{
  "num_hidden_layers": 8,
  "experts_per_token": 2,
  "normalize_top_k": false,
  "n_groups": 8,
  "init_std_router": 0.0235,
  "optimizer": "soap_variant",
  "beta1": 0.95,
  "max_grad_norm": 2.0,
  "train_tokens": 443400000
}
Below are experts of layer 4 (counted from 0) of a mixture-of-experts language model. Rows are named router (the router's row for the expert), down (a neuron's output weights, with its number) and show model dimensions 0-127. Each number is 200 + 40 x the weight over its row's rms, rounded and kept within 0 to 999.
Before each expert's rows: a language model's description of what the expert responds to. This comes from a sample of Wikipedia text that the model never trained on.

# expert 60
What it handles: Word-initial g or G (gain, grew, golfer, God) and prepositions by, from, for after verbs such as directed by.
router,173,224,160,237,181,176,244,209,119,144,221,205,167,221,174,177,186,249,127,192,234,186,169,147,285,199,186,235,258,234,230,184,300,238,258,206,201,205,173,272,269,213,224,174,218,196,274,167,217,123,242,183,207,238,214,204,219,212,231,219,172,237,184,235,147,168,180,92,230,169,247,195,196,238,195,213,213,222,224,255,127,214,167,141,171,185,209,172,245,255,212,224,230,113,215,253,200,151,237,126,196,237,250,156,223,182,189,201,227,143,266,225,171,198,156,210,116,230,210,251,143,262,200,167,158,211,155,150
down0,184,208,144,185,219,231,191,169,182,243,205,282,207,186,215,193,224,243,109,316,202,279,233,185,198,258,131,195,188,193,177,121,194,214,216,100,187,222,300,129,246,199,198,166,195,215,226,185,175,243,312,167,217,220,146,178,265,131,245,210,156,156,214,213,228,159,230,197,198,170,126,191,213,245,167,152,179,223,223,206,202,232,211,168,200,243,253,221,170,123,257,228,230,120,208,202,199,194,276,222,233,204,186,201,243,191,216,185,233,198,213,156,194,259,140,233,236,196,164,166,145,235,168,227,211,157,210,169
down1,126,198,206,220,187,174,213,164,201,220,176,184,246,176,217,181,222,141,168,130,227,255,171,145,223,207,124,158,220,159,277,188,231,142,272,245,293,184,199,154,175,187,179,194,180,199,123,131,217,234,194,188,128,170,135,188,216,281,202,210,239,201,309,213,166,239,220,201,191,183,150,196,156,219,226,205,247,236,178,294,261,241,161,275,192,259,195,189,204,180,204,182,126,194,234,192,328,171,207,260,197,243,224,214,240,225,215,193,172,195,206,178,179,191,222,183,204,246,214,164,202,242,292,208,173,185,160,204
down2,212,183,271,177,273,207,206,215,132,221,165,171,229,199,151,183,135,183,242,185,226,192,283,168,203,170,198,181,149,200,210,259,117,213,248,157,242,286,226,192,167,172,147,278,212,221,181,187,207,236,182,180,167,219,217,182,145,214,165,205,235,231,166,220,133,191,168,150,184,179,114,182,232,230,228,229,278,181,247,245,201,113,206,214,141,177,215,212,264,222,177,255,154,172,161,209,184,147,167,163,215,133,242,169,202,212,214,277,306,195,249,219,194,218,190,170,221,168,293,157,215,187,244,182,250,219,282,192
down3,104,240,202,182,185,234,228,224,178,269,214,233,187,222,222,204,221,168,294,203,178,206,130,186,197,178,159,139,169,209,183,191,250,260,173,168,257,137,170,170,199,210,174,189,228,202,181,211,156,201,270,229,177,264,165,175,213,192,215,177,200,196,223,244,214,192,261,134,175,261,219,188,213,247,191,211,213,223,305,234,151,247,167,144,128,197,217,184,184,234,241,206,255,195,244,178,196,221,112,200,141,154,238,125,208,201,177,163,195,281,268,168,267,174,192,271,222,210,164,171,321,255,171,188,137,200,216,176
down4,202,153,202,165,205,153,166,222,163,196,213,133,189,134,193,252,217,270,160,225,129,164,234,169,169,164,159,230,239,149,195,207,265,211,157,250,211,249,168,207,178,181,247,252,225,207,181,236,270,214,259,199,230,161,209,196,187,188,256,290,220,266,208,213,158,246,173,193,218,194,221,183,259,273,164,132,234,284,183,225,181,131,188,254,141,208,250,251,101,217,152,186,205,195,152,262,233,175,194,179,215,178,226,265,246,239,239,232,196,206,204,277,100,234,177,168,196,212,129,159,217,220,200,140,215,200,171,235
down5,156,192,163,212,145,183,286,234,174,209,120,226,201,230,201,215,138,164,246,232,244,180,227,164,197,272,223,254,223,214,196,256,234,105,174,247,222,171,184,165,182,173,100,137,171,214,191,190,157,177,210,167,215,224,165,192,236,223,199,141,196,196,184,211,240,186,223,214,160,165,185,193,161,221,244,204,237,173,170,245,228,213,178,147,169,184,192,265,198,189,210,180,196,253,167,259,210,229,212,135,235,136,285,204,237,194,181,282,179,190,159,212,188,207,206,297,133,136,253,285,163,177,244,210,139,262,106,250
down6,201,187,164,201,161,210,195,170,155,222,195,193,216,248,219,202,212,208,109,276,118,244,204,204,241,150,266,204,140,176,207,205,200,190,178,161,185,263,205,197,207,191,160,198,225,207,248,185,181,180,223,212,177,147,175,286,213,205,222,170,164,258,229,238,191,233,209,234,208,209,185,202,167,162,64,153,263,234,241,115,126,166,163,267,158,210,211,129,161,260,139,233,149,219,216,229,214,204,196,187,177,222,186,119,162,236,167,178,211,184,292,226,164,141,130,211,175,127,153,151,214,147,165,167,201,172,251,150
down7,205,249,273,206,221,229,128,204,150,167,225,166,133,124,239,269,170,171,214,250,122,155,220,218,182,143,165,179,221,199,196,130,223,192,206,158,165,195,190,151,137,202,216,230,139,102,134,211,181,213,199,189,144,182,266,226,188,252,195,221,255,251,199,180,209,154,170,215,196,219,198,164,204,166,223,190,280,260,226,223,217,225,211,275,221,234,116,235,271,160,168,237,233,209,161,149,185,187,205,218,99,205,234,228,251,203,178,211,235,244,191,222,159,215,253,175,200,228,258,180,110,197,204,227,139,231,146,244
down8,182,100,213,191,253,198,191,185,184,199,229,189,283,181,186,140,188,256,208,234,200,211,174,176,247,164,265,241,276,167,236,244,189,146,173,264,229,163,197,203,235,227,215,150,183,192,262,179,252,207,170,205,204,178,254,210,194,181,167,235,205,196,187,263,230,168,248,268,276,173,177,217,197,132,247,211,213,205,119,215,229,230,178,191,228,188,220,236,207,157,175,237,167,259,263,181,144,238,183,125,180,176,214,157,199,210,256,186,231,149,224,196,162,155,206,324,244,176,215,164,193,162,161,203,128,202,325,269
down9,189,222,181,135,260,157,235,175,184,227,221,209,263,117,227,180,217,276,221,174,243,232,151,207,286,171,247,243,182,242,214,179,217,161,189,157,164,204,232,162,200,176,203,152,140,193,208,214,222,159,212,209,217,259,264,247,240,245,245,174,202,123,280,298,203,188,166,225,226,211,247,256,152,139,271,247,209,248,176,149,154,263,210,186,226,197,231,215,221,149,178,203,207,162,175,238,260,174,195,171,154,194,232,171,212,221,237,188,264,202,209,45,248,164,201,236,202,128,177,167,176,203,223,198,194,205,182,165
down10,203,186,164,170,242,280,261,162,175,137,174,169,194,168,224,231,218,196,173,191,184,183,226,220,203,210,177,203,204,145,142,219,235,198,216,239,171,206,205,198,194,177,225,182,216,94,191,183,227,201,198,202,113,183,170,137,192,233,149,161,182,136,210,137,262,254,214,227,277,143,287,124,251,181,214,158,238,191,197,234,215,135,204,175,170,180,170,155,233,232,237,226,86,181,208,216,166,195,152,159,205,162,244,135,229,202,54,203,225,201,244,154,221,180,178,262,134,187,233,205,183,180,211,218,114,171,169,200
down11,141,214,177,209,179,153,180,181,239,189,188,215,222,261,153,201,184,127,195,272,268,197,176,172,229,209,155,199,179,214,198,215,217,279,205,173,228,154,160,247,128,221,251,190,157,200,182,241,207,185,228,184,185,184,218,311,208,196,197,205,145,253,288,198,197,152,122,190,238,173,186,173,204,180,151,215,252,210,220,263,183,203,190,257,234,218,242,160,117,244,232,233,226,149,159,284,199,160,151,164,203,129,257,109,204,207,180,227,132,207,207,147,194,189,290,164,197,169,166,118,210,227,226,261,210,150,249,236
down12,333,167,140,243,227,204,214,224,164,222,235,175,127,202,233,231,237,197,194,189,209,339,204,170,266,292,197,198,214,176,220,257,288,196,214,210,208,226,200,215,193,224,215,229,201,240,238,224,226,255,259,161,103,293,203,208,252,155,209,168,143,264,193,213,224,157,123,224,201,141,152,212,213,192,240,258,224,208,147,169,201,262,285,222,205,243,205,186,158,154,134,204,167,175,213,134,172,201,196,234,203,152,179,193,225,223,199,150,219,190,210,176,176,252,236,213,173,211,177,195,195,206,228,247,240,195,203,235
down13,253,226,173,226,252,211,178,244,202,189,207,189,196,246,150,182,245,226,201,206,218,145,234,139,232,146,236,152,277,144,182,220,284,172,215,303,277,193,288,141,197,220,169,228,205,233,210,228,142,195,136,153,141,165,182,170,235,208,213,251,142,178,281,293,216,206,240,145,131,155,224,269,140,162,270,204,222,257,224,190,194,139,168,173,185,189,212,168,185,237,250,187,175,213,156,205,229,207,157,182,161,207,181,183,210,190,188,191,205,165,134,245,247,179,184,210,231,265,157,290,188,211,188,183,253,221,232,224
down14,307,165,212,251,186,195,227,146,138,190,208,172,157,136,216,304,236,181,189,215,183,226,170,151,176,157,249,209,215,153,163,194,182,209,228,192,272,168,211,208,208,213,144,154,204,202,137,242,214,142,213,193,135,111,144,211,199,194,250,232,259,256,225,204,145,191,231,186,212,147,221,204,207,261,99,210,198,189,238,284,222,216,196,144,197,256,163,151,215,232,235,141,231,185,245,169,202,157,222,223,159,231,268,266,130,172,220,208,174,217,185,252,239,203,166,261,154,195,144,133,205,152,193,260,180,229,197,185
down15,211,189,247,227,218,202,227,170,206,278,201,233,184,176,202,168,151,247,168,156,232,229,183,237,217,193,174,257,266,201,177,214,299,192,263,170,198,239,257,185,256,245,179,215,233,268,262,212,303,293,144,193,291,191,252,240,127,128,210,217,172,162,159,182,200,158,198,247,182,258,217,247,187,179,169,126,179,211,207,203,202,192,175,107,188,201,240,245,173,197,280,221,180,117,194,198,214,196,225,257,245,228,180,178,200,231,248,256,180,239,195,207,135,177,279,202,179,198,151,203,205,210,129,199,184,179,231,156
down16,241,196,233,228,189,283,240,251,200,279,208,204,142,247,189,225,216,254,199,206,136,162,233,162,250,147,176,114,211,194,211,135,168,255,285,211,178,186,145,188,230,207,222,203,124,256,142,213,180,161,177,302,186,190,239,159,205,233,182,205,177,190,179,148,201,213,187,261,171,166,261,190,184,323,288,152,170,184,174,184,149,176,243,152,210,282,234,192,202,203,267,234,224,139,186,229,218,170,227,162,202,185,203,162,160,239,210,261,218,225,229,216,205,246,228,203,187,199,190,208,227,234,161,227,288,212,191,133
down17,263,256,219,238,265,160,242,268,154,232,215,209,206,222,225,151,201,249,293,204,137,254,228,149,173,207,200,212,177,197,260,229,240,170,154,126,171,226,276,173,191,196,123,185,189,173,199,211,187,204,122,162,181,216,256,229,234,261,116,166,184,173,178,190,142,261,214,216,199,254,224,173,249,201,243,192,212,159,207,222,209,215,158,255,184,215,126,248,188,171,182,256,195,258,158,194,257,239,232,220,205,151,209,220,220,249,152,217,274,162,241,155,185,124,198,287,265,214,123,179,214,209,138,231,212,231,193,185
down18,170,142,190,221,249,228,236,249,180,184,199,233,213,266,236,269,169,193,190,186,189,212,185,221,281,187,175,174,186,235,168,196,208,275,277,228,196,188,222,223,132,158,163,258,154,280,206,271,200,167,207,157,162,241,174,165,207,278,215,173,192,165,293,276,241,108,193,298,215,169,239,193,207,180,279,172,224,227,235,234,205,190,184,149,138,176,194,230,194,264,180,192,164,227,186,163,107,172,187,196,191,143,186,139,212,190,218,168,146,177,207,221,185,154,194,151,185,220,213,265,280,211,198,210,209,215,110,160
down19,169,170,220,182,190,176,188,165,184,163,262,209,213,156,226,225,163,172,213,214,230,153,288,109,216,239,197,238,239,160,119,230,209,181,143,189,117,188,147,212,166,196,139,274,190,182,182,216,230,177,262,216,183,225,209,200,202,196,199,202,200,207,152,216,247,194,191,202,169,231,142,168,156,179,181,236,188,227,205,263,207,240,231,196,65,295,205,197,182,197,207,145,101,191,156,206,180,142,189,197,190,179,184,165,154,181,159,266,240,176,178,224,225,230,137,242,151,229,222,131,264,326,177,258,234,196,187,210
down20,132,149,166,121,184,189,273,212,175,212,190,274,246,155,218,202,177,76,220,171,154,232,229,191,94,185,169,184,172,219,172,165,250,186,233,244,187,199,150,199,131,252,203,261,206,211,245,218,162,201,295,144,143,218,146,207,166,234,304,165,230,199,173,253,251,189,155,171,183,223,213,195,222,194,180,227,247,192,221,246,135,243,185,235,180,155,280,145,233,253,260,225,160,217,167,261,206,217,197,205,165,141,236,160,132,160,200,159,201,231,197,214,210,184,234,176,223,207,127,189,165,202,212,204,174,190,192,171
down21,227,184,231,183,230,234,237,174,167,201,244,188,121,201,220,135,258,155,236,188,276,194,170,234,213,179,193,208,230,147,220,186,247,253,223,278,156,159,220,164,186,143,231,115,191,184,180,253,229,160,201,275,244,203,116,240,219,243,187,179,228,218,261,212,165,223,211,93,271,243,259,155,198,213,141,261,208,161,220,203,258,165,190,185,222,200,217,224,222,185,179,258,187,276,141,148,217,146,215,232,231,128,226,212,258,188,231,298,203,234,162,179,201,174,167,187,224,231,166,259,136,245,240,233,233,181,234,211
down22,216,190,228,196,183,227,205,168,187,240,163,273,213,266,188,222,222,196,188,220,187,248,137,275,225,172,195,159,178,163,176,197,249,188,252,181,227,217,194,198,239,157,279,147,193,174,190,168,195,154,215,198,178,174,274,167,184,201,159,167,216,265,148,193,245,241,154,112,148,224,243,168,163,195,192,248,215,150,207,245,213,258,203,224,211,154,195,200,213,197,207,224,119,213,162,132,85,222,162,207,143,214,207,209,198,221,158,167,210,237,255,213,95,214,244,158,144,230,158,89,275,164,256,243,219,252,226,136
down23,109,230,229,199,213,184,111,135,221,182,258,216,137,181,206,214,264,158,184,188,179,231,238,189,181,192,120,203,188,145,171,231,164,188,170,189,248,259,204,213,224,226,124,169,162,234,236,295,173,192,168,258,236,203,182,257,195,197,149,223,156,197,283,179,208,262,200,217,149,259,217,203,222,166,170,208,222,164,120,202,214,229,99,227,263,166,188,197,205,213,200,235,229,106,167,189,206,197,201,205,233,200,183,137,188,242,135,196,208,286,178,150,222,118,143,160,205,241,173,211,202,203,193,124,210,126,163,194
down24,248,134,162,174,287,217,284,182,169,181,169,204,189,171,236,211,156,159,201,233,169,130,156,186,175,196,158,247,164,192,232,221,191,177,162,181,228,192,234,216,141,216,226,236,301,242,223,182,218,225,105,184,203,189,216,107,227,233,172,241,242,187,237,210,227,195,132,253,234,204,193,192,212,205,144,162,249,214,157,191,217,226,132,223,215,217,162,186,211,202,214,211,160,205,283,200,216,109,185,170,157,225,218,205,198,246,194,243,264,190,132,199,180,169,108,190,255,286,187,112,194,134,191,240,225,243,266,142
down25,222,203,210,206,180,221,186,193,176,228,242,202,205,163,203,209,205,207,68,125,206,220,140,172,247,192,158,207,222,203,230,246,214,87,207,169,245,149,184,109,230,218,153,228,216,205,189,220,197,206,223,137,224,94,142,131,202,248,184,141,228,223,154,203,222,155,195,169,179,149,298,187,138,165,247,210,165,208,141,241,221,185,206,179,228,237,170,196,97,180,246,176,184,208,232,210,146,251,147,251,298,278,187,184,201,217,193,211,239,202,216,243,199,226,183,191,240,172,232,258,227,215,147,168,160,160,210,221
down26,98,214,274,216,216,194,162,211,232,255,230,252,205,243,235,269,162,202,130,181,136,253,271,147,174,248,216,182,136,227,85,202,222,258,200,198,208,157,228,221,180,234,141,238,168,215,199,175,259,228,226,166,257,231,271,195,238,160,225,174,245,292,160,227,252,216,160,204,207,163,235,229,178,228,202,134,205,199,150,268,229,176,245,175,253,213,176,188,212,206,158,198,237,173,284,243,190,210,130,249,191,203,188,148,191,226,181,152,234,198,203,299,169,156,191,192,197,241,177,147,192,193,181,187,228,226,141,201
down27,162,188,184,232,225,205,241,171,261,229,201,256,181,189,197,264,245,285,250,170,180,252,228,217,171,157,185,285,186,197,99,191,207,163,151,226,171,225,268,242,232,231,189,186,199,261,304,143,223,134,166,211,211,149,220,208,220,167,215,179,191,207,240,171,245,225,190,204,192,193,236,239,229,145,260,179,172,263,148,213,145,201,259,173,176,164,249,235,220,208,205,198,249,264,138,236,277,218,238,194,200,174,219,216,243,200,198,223,207,263,242,207,205,126,167,203,267,128,237,259,154,144,278,232,148,193,238,164
down28,136,211,223,258,235,236,179,237,232,219,238,200,146,121,231,199,178,151,164,186,146,218,201,206,124,170,160,197,212,239,171,217,176,233,217,216,235,264,212,140,180,202,211,188,171,186,184,241,206,167,212,196,213,251,245,183,208,228,163,179,167,198,177,264,209,185,267,105,132,201,215,200,205,133,203,222,173,185,136,115,237,252,156,182,185,191,149,178,233,131,203,245,175,180,199,204,244,176,237,212,215,209,285,182,159,219,213,181,251,283,192,226,184,168,233,100,216,256,174,154,126,200,192,201,109,339,186,210
down29,222,191,234,211,210,242,176,179,204,219,191,161,197,182,147,100,190,188,240,199,183,298,236,242,232,171,147,157,169,200,261,186,178,193,73,190,226,210,247,233,210,227,199,194,177,166,240,142,137,158,129,150,228,266,213,205,234,283,230,232,171,241,210,151,197,174,209,165,210,267,153,194,130,247,197,230,220,309,172,189,171,210,177,169,119,190,231,168,149,203,218,192,188,188,215,182,118,179,267,189,206,156,181,231,237,211,208,238,158,166,254,259,241,249,182,182,234,149,259,107,193,241,204,203,220,208,213,159
down30,244,92,258,175,197,242,185,221,239,155,214,177,152,188,179,219,199,160,214,218,170,142,189,182,179,213,162,264,247,211,264,268,189,205,275,280,167,229,161,192,215,187,253,202,208,220,173,155,122,191,218,236,217,248,180,173,178,238,258,176,217,186,181,189,230,205,179,204,270,238,216,194,190,174,243,135,239,270,182,159,147,204,265,170,248,170,192,185,311,219,125,192,157,215,205,238,203,198,146,166,168,184,241,267,134,186,159,149,212,164,186,250,169,161,226,181,113,181,237,98,210,183,218,196,189,262,218,146
down31,139,236,206,246,173,187,189,180,201,207,256,168,158,204,231,202,121,232,198,223,173,202,155,184,137,242,183,146,210,199,109,137,218,196,263,132,183,198,195,78,252,187,230,153,153,215,119,189,219,176,193,272,188,206,271,176,149,244,224,197,198,113,228,185,186,252,135,238,151,197,211,189,163,217,219,170,187,140,172,162,206,181,208,145,185,225,190,210,148,172,202,228,232,129,140,219,145,137,217,195,231,207,202,140,170,232,196,138,251,252,265,145,211,158,223,262,100,215,178,248,171,228,167,198,218,203,181,208
down32,212,117,147,206,186,236,183,190,135,193,167,178,249,239,187,205,180,237,150,161,256,314,177,207,165,169,196,254,207,270,159,213,242,164,267,209,164,181,212,226,203,253,220,269,222,223,273,150,260,256,174,193,112,188,197,223,184,184,175,239,154,245,202,119,216,259,153,110,226,278,169,174,149,186,151,138,212,259,198,181,160,220,223,200,211,202,221,182,204,178,245,208,224,120,263,234,185,280,226,221,177,226,136,196,224,161,142,174,150,188,199,215,163,145,185,185,195,219,189,149,212,214,141,128,212,195,197,196
down33,206,163,201,179,166,222,224,163,174,169,134,247,190,271,198,174,217,197,165,126,222,127,132,202,135,171,172,125,270,233,151,191,190,263,290,213,182,215,119,235,233,218,196,265,189,177,220,254,250,206,207,168,148,216,192,161,228,179,186,196,174,215,159,167,178,216,88,184,190,231,277,172,219,171,195,281,160,188,174,188,247,285,230,152,212,263,133,177,211,179,223,225,143,173,227,166,107,226,246,223,174,157,217,234,254,193,217,176,226,195,244,189,196,216,227,199,221,225,274,141,235,187,174,251,130,212,209,201
down34,190,141,232,226,262,203,184,262,119,233,189,184,225,228,247,223,240,196,150,193,212,210,214,173,218,152,209,173,200,169,150,187,213,124,248,180,205,195,255,209,248,114,160,174,146,164,115,154,194,158,174,195,161,164,252,111,224,191,247,246,227,267,214,189,233,233,237,183,210,204,232,187,258,142,222,176,179,209,196,184,195,152,193,190,185,184,291,111,229,218,169,168,209,180,223,196,210,156,175,279,232,210,300,215,280,234,232,186,206,112,192,212,119,136,200,162,206,194,240,134,186,233,161,194,156,153,146,175
down35,209,253,237,186,197,240,208,203,173,209,222,194,211,157,206,176,221,235,295,273,123,194,282,156,197,207,116,262,117,169,181,195,192,261,200,224,156,166,135,219,180,138,197,266,249,208,225,174,170,124,254,175,110,208,202,195,220,177,227,281,286,167,247,229,185,150,137,140,212,219,200,166,240,244,283,200,185,183,267,240,185,221,215,203,125,171,229,217,143,192,200,263,164,252,186,226,239,220,188,223,176,159,230,140,188,145,167,193,236,222,238,203,192,135,180,211,233,181,220,248,223,175,219,210,172,226,264,200
down36,202,135,212,248,274,150,239,223,116,128,182,212,235,225,203,182,166,178,129,172,175,210,213,218,257,191,205,193,176,255,269,117,228,232,185,204,187,194,172,196,245,220,201,160,111,194,202,126,210,225,219,232,178,178,162,207,159,260,191,245,234,183,203,241,232,136,147,129,228,170,245,151,251,259,173,263,266,163,248,155,158,244,259,217,166,248,153,188,236,158,196,185,219,249,245,232,230,254,224,238,201,90,208,154,215,239,271,205,226,181,185,165,209,178,215,221,240,240,185,147,196,169,154,155,197,250,158,165
down37,175,256,275,172,152,189,215,147,280,171,176,142,171,180,192,177,226,184,211,202,223,160,212,139,227,157,209,198,175,131,214,189,198,194,194,133,205,190,206,256,281,203,152,243,210,211,127,241,190,203,186,184,171,183,182,229,190,209,293,275,161,216,229,173,93,267,164,167,215,246,244,218,187,162,221,205,198,203,202,375,177,154,192,153,242,228,222,189,200,286,209,212,140,195,220,206,151,211,175,198,221,218,174,203,178,162,179,202,159,227,186,221,238,187,252,259,245,138,280,285,214,224,193,188,201,183,211,212
down38,180,174,222,198,234,248,86,210,207,233,204,176,269,166,193,202,206,198,246,152,181,206,229,224,248,143,263,219,170,227,191,250,106,174,209,221,238,221,212,188,102,139,165,147,225,152,222,218,167,179,202,319,267,280,262,259,150,173,191,179,143,244,245,214,233,202,249,183,224,175,168,257,141,143,161,170,234,252,203,167,246,166,168,173,203,224,213,206,221,228,165,187,190,192,266,163,166,173,173,197,156,295,143,190,163,215,235,206,194,237,164,160,271,171,204,167,191,195,179,225,192,162,204,165,189,252,181,132
down39,218,146,245,196,227,162,209,238,272,235,222,257,238,246,166,195,204,164,248,227,185,172,184,196,173,267,224,181,162,230,122,145,249,224,195,172,211,173,220,189,216,192,248,156,188,145,189,234,201,113,226,251,152,241,255,213,166,221,250,233,185,260,220,147,195,211,245,208,189,247,177,198,265,248,217,197,181,174,145,273,247,244,188,225,152,230,165,300,198,138,243,297,143,167,147,119,198,82,197,211,161,190,166,217,172,176,215,171,170,270,218,163,151,265,173,201,241,152,190,170,193,248,179,183,206,203,180,234
down40,238,172,228,255,198,230,234,149,178,241,198,244,158,197,229,274,262,214,188,240,202,165,225,174,173,197,281,255,256,270,183,185,187,243,222,167,110,262,195,183,234,236,260,203,160,254,224,205,283,179,226,159,196,113,242,203,237,211,169,179,165,215,130,177,238,212,216,204,180,240,142,273,248,183,217,190,272,240,233,188,185,225,195,213,120,137,213,102,233,172,222,174,203,305,223,274,212,244,229,199,236,202,155,186,196,136,132,210,134,243,210,187,195,211,261,219,201,236,192,177,171,191,188,203,213,211,154,252
down41,134,156,186,159,198,177,152,242,95,170,211,288,155,216,200,145,153,230,193,146,198,154,144,195,170,130,157,163,200,199,169,260,184,268,195,201,229,293,210,188,217,238,246,224,231,184,228,234,206,242,234,244,227,203,169,217,153,168,196,134,264,108,172,126,245,211,167,294,197,198,163,216,150,225,204,197,239,155,157,166,197,180,233,184,273,216,199,216,252,186,247,209,179,205,140,195,143,277,184,179,221,195,203,192,177,229,213,298,172,204,212,176,303,212,184,198,174,199,213,247,178,210,236,271,164,216,190,174
down42,153,223,229,204,183,184,202,171,147,218,236,235,137,163,236,168,234,196,182,243,172,153,210,239,193,196,222,166,156,169,152,195,161,193,254,239,191,214,239,172,221,234,244,223,202,141,228,177,188,270,276,167,214,95,191,178,155,258,166,192,233,266,173,181,173,233,264,191,133,221,225,183,271,264,250,192,221,192,241,138,201,180,113,172,199,152,222,163,208,107,204,247,209,252,252,121,164,204,260,226,255,208,173,199,151,291,222,211,141,166,195,261,192,230,251,184,211,207,206,275,123,193,176,202,245,174,224,140
down43,283,199,181,128,196,201,149,137,154,270,284,146,237,199,204,167,204,147,160,227,149,307,198,199,193,256,199,189,237,178,167,172,134,137,193,149,298,206,226,197,198,187,237,235,251,212,214,230,166,214,103,200,184,202,275,219,105,205,219,194,192,203,201,246,186,243,172,185,219,163,213,228,182,216,170,241,239,237,203,202,175,149,189,210,213,192,231,201,243,197,250,199,118,229,197,158,206,248,227,231,186,252,253,152,235,220,279,140,196,133,148,189,215,212,166,219,160,272,176,205,189,204,256,260,231,151,151,224
down44,213,170,207,262,203,152,167,172,194,202,234,176,320,145,229,222,249,154,262,223,160,184,220,198,155,256,262,227,151,218,153,253,140,163,167,186,167,172,250,215,207,167,271,101,163,183,204,208,181,224,171,240,217,209,215,180,214,237,255,246,240,226,184,239,249,205,152,159,178,218,228,240,215,189,248,181,215,242,169,202,226,204,208,295,241,214,186,252,184,136,193,200,125,210,209,222,142,151,175,184,204,247,146,266,195,152,148,178,181,190,224,221,158,154,97,208,174,203,197,242,267,196,260,189,230,248,288,145
down45,194,229,130,189,172,244,217,154,252,278,217,237,196,193,200,241,182,153,267,197,229,189,177,248,172,204,209,198,218,228,149,199,185,215,173,231,257,217,127,201,215,160,149,163,267,214,167,185,189,250,163,210,220,145,178,239,207,234,165,120,157,194,237,180,150,148,192,209,193,239,216,175,232,149,230,199,73,143,196,199,154,152,170,207,224,249,241,211,143,272,217,156,139,211,173,229,227,226,131,292,221,188,205,277,237,158,213,287,193,242,172,148,293,217,164,272,208,202,213,245,208,192,233,236,237,207,227,261
down46,182,295,176,233,263,242,203,178,165,176,175,176,227,212,226,242,172,250,206,242,136,213,220,206,210,195,185,272,164,237,218,205,260,206,298,219,169,201,178,217,155,210,181,235,239,191,225,184,175,183,181,129,247,174,146,233,240,158,239,170,154,147,181,128,164,212,178,222,169,143,156,232,108,205,188,230,156,343,143,178,177,224,221,198,282,288,192,219,168,251,165,170,150,183,226,219,279,265,147,123,195,248,144,187,230,199,240,179,212,201,207,200,179,178,219,224,172,224,192,248,206,193,204,266,168,178,214,228
down47,218,226,150,98,239,262,106,206,211,216,154,166,180,237,175,260,168,216,251,250,184,218,216,188,181,221,171,212,134,235,218,248,136,210,172,232,235,186,239,190,178,244,213,152,218,292,195,168,207,175,190,228,195,180,163,273,145,185,127,146,169,151,232,280,192,173,216,248,124,190,188,153,218,233,140,241,220,208,148,187,239,225,189,160,239,186,200,244,188,197,181,259,218,210,158,200,250,249,230,193,242,263,247,222,281,212,153,155,207,209,142,196,175,158,141,163,185,171,183,256,255,185,148,276,131,171,224,159
down48,245,189,245,210,174,318,219,146,219,181,113,259,192,213,223,191,162,198,215,223,105,238,198,145,197,212,130,232,190,137,173,240,126,210,156,211,174,230,152,188,134,204,258,227,205,257,253,129,122,181,193,190,135,176,197,236,186,222,192,226,213,188,198,236,217,155,196,241,229,191,225,145,164,199,240,213,254,221,222,131,171,235,264,175,220,195,211,317,202,177,211,137,179,267,161,192,212,215,273,166,175,234,182,177,200,204,246,152,252,276,210,189,244,192,180,250,165,231,207,152,197,181,239,267,228,222,177,150
down49,265,195,242,268,89,191,165,129,215,232,243,233,139,226,133,212,225,184,172,187,191,165,253,176,232,241,235,160,201,155,185,225,138,204,199,195,172,218,168,236,239,260,139,180,189,202,199,193,229,239,157,196,211,175,217,193,212,225,208,172,235,221,186,135,189,164,222,208,147,191,156,225,257,194,168,126,173,201,120,222,232,217,230,260,223,200,252,179,176,165,241,103,201,240,156,304,125,176,178,225,180,160,239,203,161,266,181,235,193,159,266,144,177,189,221,159,229,197,231,261,155,264,172,189,112,157,204,139
down50,126,213,265,146,207,271,158,252,192,215,225,163,233,228,144,248,164,188,198,279,266,226,186,202,91,241,134,175,200,232,218,196,179,251,140,176,218,190,205,209,321,172,234,288,198,203,207,202,205,204,211,237,198,136,180,156,177,205,142,157,219,246,252,199,171,285,210,265,209,150,230,163,198,205,203,178,205,168,184,141,260,237,196,180,213,98,162,152,212,188,238,179,236,195,213,156,182,186,161,162,126,230,215,257,177,204,159,210,207,173,244,205,100,226,160,200,202,174,185,242,199,227,222,194,236,169,227,139
down51,226,210,227,181,191,208,210,195,163,178,228,138,166,271,161,256,155,199,208,228,214,206,134,138,165,187,217,172,203,187,225,106,142,139,236,221,149,236,186,270,118,249,127,138,211,136,193,176,163,250,250,135,167,221,86,160,187,265,212,232,138,224,238,168,204,186,243,199,161,245,248,200,200,197,149,207,175,226,112,211,189,182,223,229,194,203,192,161,203,172,231,202,235,177,204,221,184,235,144,157,204,230,257,272,284,181,177,159,141,208,200,226,189,175,197,223,131,148,210,195,137,147,213,169,162,251,181,136
down52,252,129,163,160,177,207,160,169,147,192,196,212,284,216,238,216,178,189,206,148,201,231,139,192,287,232,218,274,180,134,234,205,239,240,171,160,219,184,195,262,239,152,204,200,228,216,146,231,128,251,221,202,240,198,193,211,182,103,217,242,138,216,250,201,203,241,184,245,169,230,126,144,136,259,181,277,110,125,215,151,179,225,253,167,164,177,155,287,135,214,184,211,190,185,198,203,189,232,183,213,154,135,249,233,219,169,250,200,188,204,213,184,187,232,148,219,234,133,201,188,250,195,246,209,256,221,169,244
down53,132,202,233,223,117,232,154,262,225,205,134,270,147,177,222,222,188,207,193,194,262,161,173,163,214,171,232,233,225,121,259,238,193,194,194,206,127,205,211,237,151,199,221,104,119,125,190,236,220,181,215,148,203,198,179,214,228,189,230,196,177,114,261,167,179,234,234,224,210,153,189,182,169,165,247,150,194,202,237,213,246,222,249,199,265,239,254,252,196,258,233,243,184,197,171,138,251,187,267,186,217,234,215,181,225,188,172,210,172,248,99,241,224,204,224,192,221,198,172,221,262,300,253,178,119,191,224,226
down54,227,229,157,163,287,124,203,162,196,164,183,179,268,188,189,143,201,124,144,221,147,270,179,195,166,197,188,197,215,188,130,210,255,194,271,246,211,194,170,272,174,220,163,166,237,261,182,292,329,199,196,187,109,206,189,212,201,236,194,191,250,201,242,226,194,180,252,167,158,232,246,188,231,203,191,163,168,146,174,186,146,154,231,157,194,194,196,172,171,123,225,234,246,204,156,209,156,258,210,192,232,222,183,199,206,164,156,145,256,139,189,198,198,185,154,235,215,179,248,139,123,260,205,149,221,146,209,237